config.toml
n_experts = 24
hidden_act = "swiglu"
moe_layers = [1, 2, 3, 4, 5, 6, 7, 8, 9, 10]
balance_loss = 0.00313
vocab_size = 4526
learning_rate = 0.00911
beta2 = 0.99
Below are experts of layer 3 (counted from 0) of a mixture-of-experts language model. Rows are named router (the router's row for the expert), gate (a neuron's input weights, with its number), up (a neuron's input weights, with its number), down (a neuron's output weights, with its number) and show model dimensions 0-127. Each number is 128 + 24 x the weight over its row's rms, rounded and kept within 0 to 255.
Before each expert's rows: "comes after" lists some tokens at least twice as common just before its tokens as in all text. This comes from a sample of Wikipedia text that the model never trained on. Tokens count by the router's weight.

# expert 1
comes after: "|", " the", "–", " (", "19", "18"
router [143 157 105 167 144 159 151 153 133  99 157 125  97 161 148 163 117 159 101 156 112 154 154 152 158 135 153 154 155 111 157 149 157 127 126 119 157 104 167 158 101 158 106 143 144  94 108 101 116 155 151 151 122 139 152 159 155 137 151 131 151 147 103 116 172 169 148 142 100 102 146 125 114 158 153 136 154 121 152 165 102 135 131 143 135 133 117 162 161 155 128 161 149 155 122 132  95 150  96 146 144  98 103 154 109  89 148 112 108 132 125 117  91 155 107 159 157  94 107 100 110 150  98 124 165 162 104 134]
gate6 [107 171 138 165 141 137 119 114  79 132 135 130 130 193 155 113 157 100  97 142 122 131 156  95 147  88 159 114 128 193 117  87 151 111 124  89 152 125 121 122 133 124 146 105 117 149 129 114 137 169 116 128 125 176 167  80 144 104 162 127 112 159 115 121 141 110 177 142 104 151  97 146 176 104 128 120 123 133 129 137 130 121 155 114 108 110 154 115 171 152 130 121 124 135 114 145  96 148 116 122 115 155  89 128 111 146 129 170 137 146  91 134 128  99 140 144 187 117  94 114 126 128 171 133 151 146 112 124]
up6 [126 116 161  90 136 128 112 106  84 137 131 140 111 142 104 150 158 158 186 141 132 118 111 133 124 135  81 129 146  98 146 118 123 139 143 111  86 138 117 171 104 126 133  72 136 128  96  85 148 132 110 163 115 136 110 133 139 140 151 145 140 137 130 161 102 112 147 148 152 144 114 108 119 150 128 181 117 127 120 145 143 110 115 131 111 146 134  78 158 118 205 114 126 188 134 109 123 163 154 130 114 160 105 143 156 148 154  99 140 176 143 150 127 134  93 153 115 121 145  67 123 148 154 138 127 154 118  99]
down6 [114 101 159 120 166 133 104 170 125 112 187 133 152 120 141 181 128 112 115 121  97 138 132 163 105 110 114 133 132 145  97 131 128 121 113 155  82 114 133 158 159 133 138 116 122 145 109  90 106  93 122 168 143 129 108 133 142 141 118 134 116 106 104 113 117 132 110 153 114 159  96 142 132  91 128 119 105 128 173  93 122 142  87 175 106 142 126 120  99 121 156 136 184  78 152 119 111 137 101 101 102 186 135 105 176 103 158  74 144 115 174 153 121 117 119 128 119 160 133 137 131 152 112 137  87 127 120 127]
gate7 [143 119 118 143  96 160 132 195 138 113 124  89 127 114 153 127 137 127 186 140 137 140 150 133  76 137 123 155 134 116 169 137 150 174 156 103 116  64 121  80 100 112 158 151 140  87 125 124 139 128 133 123 168 133 138 141 137 118 137 138 111 105 103 130 169  82 133 136 131  88 113 153 128  78 150 116 162  86 106 160 119 145  99 109 121 129 106 110 158 126 106 157 112 143 138 177 122 111 155 139 147 111 134 145 153 144 139  92 147 111 151 149 120 134  94 132 106 162 140 116 156 128 126  86 111 121 121  89]
up7 [103 187 136 146 124 162 135 104 111 136 158 160 123 155 126 150 130 114  90  87  86 123 118 124 141 118 153  95 137 131 105 130 101 120 147 129 137 145 173 167 149 110 147 118 124 150 146 144 103 101 125 127  91 151 105 117 103 117 116  88 116 123 144 145 132 173 110 105  94 138 103 124 106 113 156 102 156 138 176 175 155 140 139  91 147  98 124 175 157  88 125 140 136 131 117  88 126 170 160 134  83 102  98 129 152 102  91  97 114 119 105 121 160  73 132 134 130 104 114 134 132 129 152 124 149  89 143 112]
down7 [129 133 109 173 158 161 147 118 146 106 134 106 125 132 142 104 113 183 168  88 152 133 136 147 126 127 126  97 160 124 142 110 110 137 118 171 127 111 135 125  94 120  92 144 176 135 127 131 106 151 129 113 112 124  53 108 114  93 161 131 147 123 129 129 125 114 131 123 180 114 110 150 122 129 143 135 141 128 165 123 155 189 121 132  88  92 168 123 157 153 111 131 127 119  96 134 128 132 113 197 144 157 135 146 132  76 131 113  96  98 114 125 149 107 101 128 128 116  95 181 119 138 119 110 101  86 113 136]

# expert 9
comes after: ".", ":", "-", ",", " of", " ("
router [143 157 105 167 143 159 151 153 133  99 157 125  97 161 148 163 117 159 102 156 112 154 154 152 158 136 153 154 155 111 157 149 157 127 126 119 157 104 167 158 101 158 106 143 145  94 108 101 116 155 151 152 122 139 152 160 155 137 151 131 151 147 103 116 172 169 148 142 100 102 146 125 115 158 153 135 154 121 152 165 102 135 131 143 135 133 117 162 161 155 128 161 149 155 122 132  95 150  97 146 144  98 103 154 109  89 148 112 108 132 125 117  91 156 107 160 157  94 107 100 110 150  98 124 165 162 104 134]
gate6 [121 127 174 113 170  97 142 131 134 122 145 161 142 161 143 141 121 129 140 158 107 125 141 126 148 115 131 140 120 146  78 122  91 116 145 170 113 128 149 186 145  91 160 137 142 130 114 104 111 154 150  90 120 111  84 137 125 158 115  97 107 165 125 144 120 123 112 120  93 173 108 151 151 142 135 106 107 141 111 144 135 163 120 164  82 137  97 129 112 144  76 136 113 181 164 155 107 116 140 143 139 114  84 132 119 127 148 106 105 145 161 119 162  89 122  87 161 126 112 146 109 132 123  81 118 136 168  90]
up6 [149 100  95 160 123 144 108 120 112 123  91 131 108 129 135 144 128 168 140 179 118 112 121 123 112 117 127 151 105 109 123 137 124 111 126 145 125 140 135 162  76 183  96 131  95 146 124 102 131 133 169 142 131 100 123  96 109 164 155 118 145 142 112 155 121 106 112 116 116 156 114 106 168 127 103 107 175 133  84 162 158 160 158 155 125 188 118  88 138 104 154 119 131 117 150 138 134 159 188  93 158 166  97 102 118 126 153  81  90 147 105 139 124  96 122 102 133 135 117 121  96 121 114 117  94 141 127 103]
down6 [151 136 144 106 114 126 173 138 111  95 190  98 140 104 125 137 135 148 119 134 133 110 153 116 174 144 154 104 172 146 121 111 136 159 126 146 135 105  76 128 140 127 169 137 124 155 156 147 134 115 159 135 147 174 131 160 109 108 151 135 108 151 125 134  94 167 162 150 130 126 112 115 150 134 150 111 141 114 149 136 104 123 112  84 120 124 148 117 117 123  79 128 113 146 145  93 158 134 128 119 160 128 138 115 180  88 156 105 108 140 116 130 135  56 115  91 120 125  90 180 127 118  74 128 140 110 166 114]
gate7 [138  93 117  90 114 146 125 141 126 128 165 145 141 140 140 131 151  97  97 181  67  97 166 139 151 128 150 123 131 132 112 151 159 130 149 120 121 160 134 106 112 142 140 140 148 139 122 133 149 128 132 179 130  72 125  79 114 135 165 104 133 135 127 116 100 158 136 153 114 108 103 142 108 113 120 142 108 131 121  93 111 134 181 164 116 132 105 154 167  89 114  97 146 144 145 128  49 138 127 119 160 128 144 158 146 119 105 118 104 143 101 135 143 121  72 156 122 102 158 124  95 160 142  92 134 140  95 112]
up7 [163 130 160 109 116 140 128 156 105 119 140 132 132 188 131 154 129 133 169 147 147 105 137 181 165 119  89 115 110 143  91 158 176 115 136  98 132 116  97 127 153  96 169  92 114 133 136 105 130 114 113 150 134 125  97 126 112 152 118 131 109 152 108 109 126 125 165 101 135 137 110 155 120 116 129  82 137 139 130 124 116 172 131 136  99 145 175 107 126 126 146  91 137 160 128  94 136 114 173 166 104 105 109 103 147 114 143 129 182 133  99 121 110 164 145 168 177 133 131  66 108 108 131 117 128 167 109 128]
down7 [112 128 151 104 130 119  94 146 121 119 137 149 151 142 113 132 151 134 121 145 152 149 121  41 155 147 127  93 104 123 163  94 162  69 114 140 166 115 133 142 134 118 150 110 127 150  96 138  84 116 146 147 110 133 121 125 120 134 144 153 122  96 147 126 113 168 174  85 106 146 136 153 142 126 131 150 143 143 169  59 117 123 138  95  95 104 111 101 128 109 128 148 142 137 123 121 144 167 183 114 107 154 132  96 100 152 139 117 142 103 131 126 153 115 147 172  95 116  93 138  99 107 141 105 149 118  88 139]

# expert 5
comes after: " (", "°", " \"", "-", "==", "N"
router [146 146 133 171 147 156 170 161 139 108 172 102 115 151 117 150 141 144 100 169 129 148 156 169 149 124 145 152 143 122 165 142 157 120 128 125 149 104 153 157 115 172 104 153 142  95 108 101 107 156 149 144 132 160 152 146 148 133 167 128 146 120 126 124 163 167 146 128  94 119 149 128 129 163 156 140 155 119 142 170  99 146 124 109 155 132 105 143 161 144 140 145 153 181 135 148  72 140 105 150 133 100  84 142 111 106 131  86 101 145 140 125  68 132 140 132 155  91 127 108 103 120 120 133 162 153 111 123]
gate6 [124 140 134 118 133 120  91 128 102 113 137 130 179  91 148  85 127 149 130 142 148 117 111 141 120 127 118 148 115 122 141 141 149 136 117 134 177 132 132 170 128 183  80  90 109 102 147 120 184 100 101 145 131 169 170 132 133 142 145 160 126  81 150 138  98 125 125 113 108 118 165 125 157 125 177  93 134 162 151 145 118 137 123 143 125 121 119  88  89 135 125 194 116 152 170 130 114 131 137 154 159 107  99 113 156 131 116 153 140 119 125 170 141 157 123 158 147 159 115 159 155 163 110  95 140 141 106 100]
up6 [119 140 102 133 151 129 130 155 161 118 141  93 136 106 148 126 163 102 168 130 148 164 136 131 107 141 130 124 144  94 133 104 128 113 116 167 138 103 114 165  84 130 148 104 132 131 114 109 140 145  75 164 129 162 133  68 156  97 134 119 133 159 144 121 146 129 154 124 179 126 121 123 129 107 126 146 144 159 125 137 148 115 117 120 132 145 156 128 123 110 121 111 105 100 172 126 147 144 114 141 150 139 118 119  96 206 132 107  96 106 170 144 182 149 125 130 142 158 149 116  97 130  56  88 129 121 134 181]
down6 [132 149  93 135 128 107  99 135 165 146 119 128 152 137 142 131 128  89 151 104 143 112 136 104 130  94 132 126 153 149 132 142  91 112 128 142 109 157 165 146 126 138 145 159 130 140  93 210 134 140 119 123 118 139 138 116 139  99 127 135 154  98 184 137  88 151 141 164 163 133  97 121 115 123 152 121 138 137 142 123 118 133  94 137 111 129 108 111 149 147 130  88 133 117 165  95 156  56 162 163 144 102 133  84 116 140 151 139  98 137 142 144 139 166 158 107  75 101 132 191 126 100 101 107 149 133 111 134]
gate7 [186 129 139 116 156 155 113 165 120  92 138 104 126 164  77 161 143  89 138 151 170 135 124 130 117 116 146 140 128 129 128 136 104 152 129  90 136  96  89 145 119 134 130 135 183 100 116 113 107 151 146 166 121 159 153 137 157 169 154 146 148  58 140 115 131 158 138 114 124 125 136 144 138 122 109 177 111 122 121 129 123 158 129 126  80 124 132 142 145 131 136 144 118 127 149 113  98 101 126  93 121  75  61 143 179 158 128  96 125 129 122 114 109 125 143  82 140 150 126 115 122 119 120  90 130 155 121 100]
up7 [ 96 126 170  91 145 150 176 181 100 122 138 145 170 133  79 132 114 131 113 150 107 133 130 169 170 101 113 137  97 149 122 140 132 173 106 130 108 134 103 158  98 172 124 126 106 107 103 168 131 133 168 168 167 110 145 126 135  97 138 139 122 100 155 136 138 159 123 151 104  97 111 188 142 138  90 104 127 110  97 132  84 128 127 154 147 143 155 174 133 108 117 167 129 116 141 126 138 134 111  80  91 140 163 125 105 131 110 106 135 122 124 107 101 107 135 108 128 129 126 127 129 114 130 131  98  84 141  95]
down7 [ 78 122 124 134 130 147 156 125 139 119 106 171 103 128 122 127 138  62 140 146  75 115 143 141 129 121 170 127 102 125 117 147 172 110 134 139 160 145 140 149  87 140 160 166 139 113 117 112 143 132 148 196 147 160 159 112 106 101 128 111 131 133 106 112 135 162 155 175 126  85 117 139 114  92 143 134 150 152 127 112 112  80 129 150 143 142 169 145 119 131 126 138 124 148 124  95 141  84 153 113 156  93 117 169 126 163 100 139 147 138 105 118 143 133 145  94 106 151 157 171 109 156 150 113 109 127  99  95]

# expert 13
comes after: " |", "|", ";", ",", "–", " to"
router [143 157 105 167 144 159 151 153 133  99 157 126  97 161 148 163 117 159 101 156 112 154 155 152 158 136 153 154 155 111 157 149 157 127 126 119 157 104 167 158 101 158 106 143 145  94 108 101 116 155 151 152 122 139 152 160 155 137 151 131 151 147 103 116 172 169 148 142 100 102 146 125 114 158 153 135 154 121 152 165 102 135 131 143 135 133 117 162 161 155 128 161 149 155 122 132  95 150  96 146 144  98 103 154 109  89 148 112 108 132 125 117  91 155 107 160 157  94 106 100 110 150  98 124 165 162 104 134]
gate6 [145  77 128 124 110 130 191 163 116 148 145  84 118 100 168 109 141 151  96 157 150 111 132 128 145 121 153 136 142 114 150 119 158  82 103 113  92 139 126 119 121 131 123  92 136 135  91 112 144 144 123 163 169 118 107 121 169 131 130 194 125 134 113 166  94 107  80  91 150 146 103 148 139 130 164 116 103 165 106 147  85 117 150 115 139 150 110 120 153 120 120 121 105 140 129 107 112 113 149 153  95 189 118 138 121 106 156  87 132 144 131 140 170 127 134 150 113 112 102 125 115 149 161 107 150 135 105 148]
up6 [110 148 174 116 120 107 117 144 140 119 128 110  95 125 116 132 175 144 138 133 137 125 161 107 130 132  98 150 151 172 146 131 177 123 123  88 124 153 113 134 135  98 113 142 112  91 136 172 128 140 129 106 103 137 169  90 140 124 121 109 157 126  85 107 136 174 112 107 145 119 138 124  74 138 100 136 128 145 134 137 134 141  82 116 110 170 136  90 111 125 113 146 167  91  92 137 155 144 135  67 137 137 117 117 112 108 124  84 126  78 135 126 112 168 115 149 159 126  76 137  94 149  89  95  98 130 131  92]
down6 [140 162 132 130 138  67 143 119 131 117 104 135 107 147 145 140 172 103 147 136 124 135 172  71 142 140 146 124 103 118 127 164 133 108 144  90 117 125 157 146 158 128 143 112 115 157 135 141 134 150 136 154  82 108 158 119 154 155  79 118 127 108 144 145 102 138 103 101 106 180 109 127  77 119 187 144 120 119 132 143 145 103 137 121 129 130 104 111 126 161 108 104 175 111 130 120 118 137 173 129 106 119 133 145 130 165  98  88 153 154 132 137 127 123  87 145 135 112 128 120  89 172 118 202 141 125 104 110]
gate7 [104 170 132  94 142 114 138 142 167 106 134 124 129 109 122 148 130 147 134 140 140 116  99 130 150 154 147 108 115 121 108  78 147 125 154  99 153  75 139 145 142 129  75 117 102 113 155 116 136 150 123 134 159 113 139 177 132 104  93 129 105 108 100 152 172 116 159 114  95 115 117 108 116 141 133 124  87 159  84 137 102 144 160 123 135 136  83 110 133 175 122 104 114 117 160  92 119 110  92 132 102 119 195 105 137 119 123 151 112 123 177 127 169 160 115 144 114 126 126  91 143 131 122 134 127 170 100  78]
up7 [115 110  94 120 112 108 114 133 100 152 104 128 136 126  77 162 121 120 160 119 157 154 148  95 151 121 154 137 118  85 161 181 149 135 121 137 125 140 107  80 158 164 137 162 160 112 119 129 101 167 168  86 172 150 147 123 147 107 106 124 119 127 125 141 140 102 142 146 107 114 134 114 110 148 152 104 144 185 135  97 107 119 112 137 116 141 134 104 148 157 116  70 116 108 122 103 159 103 140 145 107 140 149 134 104 148 164 183 128 150 168 147 133 115  99 131 100 119 112  98 126 124 100 185 110 117 132 100]
down7 [140 102 107 117 143 167 118 113 107  87 152  87 133 157 153 167  80 147 112 169 151 149 124  90 139 119 126 141 135 154 146 121 126 134 147 147 112 109 123  92 156 134 112 122 111 117  90 130 141 142 145 140 114 137 118 147  85 137  78 120 111  99 155 142 136 156  83 118 205 152 111 156 125 114 127 167 130 176 162 101  90 155 126 143 156 167  75 139 123 130 163 152 146 115 125 156  83 135 111  88 133 156 124 143 126 145 149 128 131  97  77 103 112 127 135 148 119 113  86 129 133 131 112 108 135 132 129 137]

# expert 3
comes after: " |", ".", " to", " It", " he", " is"
router [143 157 105 167 144 159 151 153 133  99 157 126  97 161 148 163 117 159 101 156 112 154 155 152 158 136 153 154 156 111 157 149 158 127 126 119 157 104 167 158 101 158 106 143 145  94 108 101 116 155 152 152 122 139 152 160 155 137 151 131 151 147 103 116 172 169 148 142 100 102 146 125 114 158 153 135 154 121 152 165 102 135 131 143 135 133 117 162 161 155 128 161 149 155 122 132  95 150  97 146 144  98 103 154 109  89 148 112 108 132 125 117  91 155 107 160 157  94 106 100 110 150  98 124 165 162 104 134]
gate6 [115 128 127 156 108 117 146 170 102 122 167 103 104 139 126 145 146 125 117 145 101 166 129 137 110 119 157 107 145 121 128 126 138 129 158 118  99 129 148  54 147 124  95 109 140 124 154 145 155 117 148 130 115 115 124 134 150 141  80 161 118 155 110 143 157 130 130 142 137 214 139 149 123 176 143 129 158 153 117 125  99 115 126 153 134 145 136 148 119 126  78 163  79 136 115 115 158 120 161 165 110 167 138 109 163 131 133 135 171 109 129 139 149 132 107 161 165  93  94 124 144 157 117 117  65 129 138 151]
up6 [146  85 149 142 121 150 100 131 135 142 144 109 135 134 146 136 119 142  90 130 153 103 143  98 153 117 183 132 121 113 157 134 131 144  74  83 117 122 114 153 167  92 131 106 131 127  90 168 134 120 121 109 114 142 136 134 118  85 105  95 140 151 148 110  66 173 147 148 105 154 150 129 123 161  90 156 134 169  95 139 122 113 131 109 142 145  90 119 157 127 132 136 123 102  83 135 151 137 131 160 148 188 144 122 127 107 160 144 112 105 118 127 150 132 131 153 160 165  90 101  91 155 112 116  81 137 107 129]
down6 [102 126 134 146 138 117 131 163 158 136 132 149 165 135 129 123 136 132 141  94 147 154 123 160  94 118 146 144 154 118 116 161 139 138  72 190 156 179 133 151 106 114 181 129 148 151 108 125 138  75 124 108 126 117 124 128 126  94 123 162  98  67  66 103 152 157 133 158 150 151 148 122 152  86 101 110 139 125 103  89 143 107 126 106 143 124 111 158 111 156 125 131 131 125 118 141 142 157 119 125 138 124  85 106 111 131 134  75 147 133 154  91  99  81 130 147 142 164 126 157 132 105 125 122 152 130 110 154]
gate7 [118 178 170 138 110 135 126 122 116 150 130 114 124 129 145  84 149 114  95 169 146 145 159  97 192  93 127 150 133 136 113 105 111 123 148 127 157 181 112 143 102 148 164 140 126  65 157 162 138  88  96 181 146 146 118 108 108 127 133 116 153 172 120 167 155 119 125 150 127 174 119 155 143 122 106 143 104 135 159 135 131 112 130 150 166 158  96 127 129 190 138 131 124 124 127 120 130 166 129 155 118 131 140 110 156 115 163 135 150  92 102 119 112 134 143 116 144 132 138 127 148 142 152 129 166 135  81 145]
up7 [145 126 108 118 101 184 127 110  90 128 125 117 121 115 159 117 112 157 111 155 145 126 150  91 159  95  99 143 179 178 129 141 137 117 163 149  97 123 111 107 115 109  84 168  81 110 108 117 137 147 156 132 105  92 135 125 132 138 124 102  99 157 163 119 148 121 108 136 141 143 125 146 106 129 133 166 120 149 115 163 112  86  84  53 121 148 145 120 160 123 134 144 115 147 137 140 148  87 150 117  93 123 133 148 122 127  99 149 133 130 106 125 130  66 132 136 180 124 146 116 117 113 175 116 164 139 116 114]
down7 [115 137 147 131 108 118 121 149 134  83 152 111 136  97 154 107 116 123 116 158 106 116 165 171 140 174 131 133 107 116 152  99 128 142 112  74 100 127 146 190 130 120  94  85 111 109 110 115  99 127 152 147 131 114 154 129 137 116  95 170 162  97  97 119  93 135 116  71 127 148 111 118  99 181 152 146 111 112 123 145  99 146 102 138 155 147 132 133 125 123  94 142 146 149  85 107 119 131 157 150 118 123 122  97 138  96 139  67 115  81 123 130 124 142 145 165 101  94 146 142 100 113 141 111 132  95 163 145]

# expert 15
comes after: "\n", ",", " in", " and", "–", " 193"
router [143 157 105 167 144 159 151 153 132  99 157 125  97 161 148 163 117 159 101 156 112 154 155 152 158 136 153 154 155 111 157 149 157 127 126 119 157 104 167 158 101 158 106 142 145  94 108 101 115 155 151 152 122 139 152 160 155 137 150 131 151 147 103 116 172 169 148 142 101 102 146 125 115 158 153 135 154 121 153 165 102 135 131 143 135 133 117 162 161 155 128 161 149 155 122 132  95 150  97 147 144  98 103 154 109  89 148 112 108 132 125 117  91 156 107 160 157  94 106 100 110 150  98 124 165 162 104 134]
gate0 [155  88 162 151  87 156 142 137 167 117 152 115 149 118 100 102  94 146 135 127 154 197 113 138 128 145 133 157 130 162 124 123  94 125 163 151 123 115 113 154 209 151 105 116 126 126  86 139 134 129 112 153 127 120 123 153 116 119 135 138 127 146 154 156 138 129 131 135 151 175 167 135 126 117 176 110  98 128 154 112 144  99 115 159  84 122 104 168  99 100 145 174 103 136 115 124 133  78 106 137 133 128 109 146 161 166 155 110 145 120 105 116 129 119  84 130 133 164 100 126 111 114 142 135 171 138 132 134]
up0 [103 151 144 115 113 148 120 140 142 121 136 138 119 151 136 128  93 142 110 117 125 117 125  97 101 118 139 113 107 150 115 165 141 108 165 143 137  91 110 165 142 132 119 142 132 162 122 137 129 177 133 119  94 141  95 124 148 124 161 130 118 127  72 162 179 128 120  79 151  90 133  98 120 136 144  75 129 146 171 100 119 157 142 128 140 159 152 157 137 133 139 146 136 112 110 125 133 136 205 130 109 130 110 130 110 114  91  62 123 129 160 148  98 145 146 141 138 126 128 110 118 109  67 177 106  76 151 137]
down0 [173 129 141 169 140 150 131 162 118 178 102 123 131 121 140 132 154 136 114 155 151 162  95 122 101 131 115 114 104 123  90  72 115  91 148 145 140  92 145 155 101 107 148 126  66 149 108 118 122 112 107 130 114 161 121 138 136  86 123 179 120 136 101 143 111 119 122 114 122 130 102 135 113 157 138 133 144 163 127 113 104 118 125 145  95 145 133 195 106 138 117 159 133  76 163 160 106  84 139 167 121 123 130 136 132  99 163  80 141 140 141 131 106  96 145 142 125 162  80 128 119 139 116 127 148 147 168 120]
gate1 [153 134 110 109 103 108 133 127 154 109 114 107 153 147 146 141 150 132 134 103 138 149 168 118 143 150 155 173 146 117 144  86 106 144 127 110 130 127 133 127 100 138 147 145 134  92 171  94 119 174 107 179 105 101 124  97 129 196 109 150 118 156 153 120 108  94  87  87 110 115 106 120 137 131 121 157 108  95 172 117 154 127  61 123 133 102 144 145 144 132 126 120 154 174 134 125 139 141 138 127 108 171 149 116 130 126 151 164 155 153 143 124 135 124 150 132 109 152  83 116 109 144 188 124 148 143  95  94]
up1 [133 137 122  90 134  88 182 128 144 148 104 100 117 144  95 111 135 106 136 138 144 134 177 127 160 157 156  93 117 106 120 111 161 109 141 135 155 111 131 140 147 121 129 160  95 145 130 102 162 115 167 158 165 116  98 119 149 119 120 128 142  90 124 129 131 139 126  88 143 126 113 102 137 126 166 142 186 126 108 157 113 158 159 152 126 106 107 133  88  79 137 155 139 150 111  90  94 160 109 113 150 130 152 116 126 147 175 160 112 123 142 183 112 122 162 154  94 154  87 137 149 143 106 140 150 105 172 123]
down1 [115 110  88 147 158 120 145 127 130  89 113 147 103 136 147  82 132 153 117 124 129 131 158 133 106 121 148 137 152  82 143 139 109  70 128  71 152 119 120 104  90 110 125 104 128 187 113 128 102 136 108  92  86 147 145 126 172 173 158 100 143 134 100 159 101 111 148 104 165 120 155 141  83 153 105 138 151 135 144 118  80 140 166 156 115 105 125 108 137 116 210 151 116 105 108 108 141 145 115 124 142 133 107 140 138 121 156 109 148  78 119 130 147 115 127 109 134 139 128 133 152 115 139 127 141  99 147 128]

# expert 18
comes after: "\n", " |", ".", "==", ")", " =="
router [155 130 108 126 156 143 167 122 133 125 143 124 114 135 148 167 123 120 107 125 134 147 157 143 169 169 153 180 200 108 142 143 129 149 142 131 139 111 151 173 121 133  99 148 150  85  97 106 116 153 163 154 111 129 142 151 133 146 133 150 150 138 105 125 190 223 139 136 109 134 121 122 125 122 135 123 135 136 127 190 103 136 133 155 131 137 115 154 181 159 121 150 144 154 124 124 126 146 104 125 139 115 120 128 104 115 151 125 103 142 121 126  86 127 103 145 156 117 121 131  84 164 135 110 168 156 130 126]
gate0 [159 119 106 155 111 119 152 134 142 161 142 139 127 117 108 105 119 120  97 101 105 121  58 122 114  88 133 140 162 129 125 176 164 155 125 112  76 132 133 148 144 121 123 104 135 116 142 110 147  99 152 138 135 112 104  97 101 161 156 125  79 159 124 154 160 136 129  97 164 157  89  89 133 105 137 130 112 134 163  77  76 125 125 108 118 138 115 138 147 112 107 158 163 121 157 129 142 120  95  91 108  99 144 126 147 101 165 101 136 132  79 135 103 114 149 151 140 183 137 118 127  91 114 107 111 110 112 136]
up0 [ 89 160 125 153 138 141 155 119 100 125 138 177 137 110 142 132 109 115 127 135 127  87 146 135  92 125 118 109 161 125 168 155 154 138 141 140 135 120 124 198 128 112 106 159 122 109 148  83 120 149 145 111  89 106 114 100 109 129 142 135 101 132 149 117 150 116 144 123 123 150 130  76 122 118 125 133 117 119 182 115 111  64 125 111 102 134  94  82 173  97 114 101 151 122  77 164 142 181  87 112 107 101 103 135 169 101 118 111 103 131 109 105 121 143 141 124 111 118 129 147 173  93 128 125 134 109 111 110]
down0 [115  98  85 135 153 123 108 140 136 150 117  81 121 142 115 183 188  81 139 129 137 143 126 111 133 147 130 148 103 140 116  85 114  89 107 124 144 140 116 114 111 122 128 110 120 116  87 170 113 170  94 128 125 137 155 118 151  98 147 136 187 122 102 117  81 124 116 121 152 103 161 139 141 133 116 154 148 147  80 149 185 175 146 158 143 132 158 165  86 115 155 124 126 110 130  95 124  98 168 159 126 145 127 147 110 130 151 154 129 132 140 134 147 140 124  86 136 129 141 104 115 168 148 130 144 136 160 104]
gate1 [177 171 152 107 135 102 144 128 155 138 150 137 118 129 141  99 177 141 181 106 184  81 106 125 163 111 154 131 131 171 160 123 103 100 124  81 141 106 149 124 156 129 129 141 136  75 125 139 154 123 111 146 118 123 148 148 157 135  99 130  85 129 118 126 139  77 104 125 105 116  93 164 157 133 109 108 117 132 124 118 166 157 128 104 106  93 106 128 108 115 175 109 137 139 143 127 103 121 170 106 113  99 109 100 138  93 135 140 114  99 104 110 151 113 132 141  98 156 131 137 121 138 159 167 144 138  83 124]
up1 [173 120 141 143 109 134 165 117 124 159 154 129 114 104 151 119 168 137 131 169 131  61 122 130 158 144 124 123 129 148 165 149  84 123 127 139 173 119 154 105 103 107 131 161 140  91 130 123 172  86  97 191 132 158 135 142 136 121 120 137 118 154 104 127 108 102 135 116  96 111 111 141 123 132 105 172 113 125 169  87 123 131 139  77 114 101 116 135 106 147 152  87 115 156 113 176 102 123 193 140  97 123 124 105 132 124 145 111 118 146 122 151 129 123 108 143 137 172 149 173 116 130 140 143 129 102 105 131]
down1 [137 103 125 101 133 122 107 145 145 147 159 136 164  82 166 136  94 168 133 129 137 110 155 169 166 127 107 143 142 119 150 162 124 134 111 121  83 127 163 162  94 110 151 117  97 121 123 146 153 128 144 154 120 103 137 172 133 116 108  89 104 122  91 107 128 137 152 122 134  91 121 108 169 116 145 166 121 150 135 124 134 107 126 121 170 163 104 100 134 190 153 122 136 171 115  82 184 112 133  87 153 102  80 111 129 139 118 104 151 159 131 128  93 108 120 151 133 157 148 136 146 133 111 142 126  99 162 145]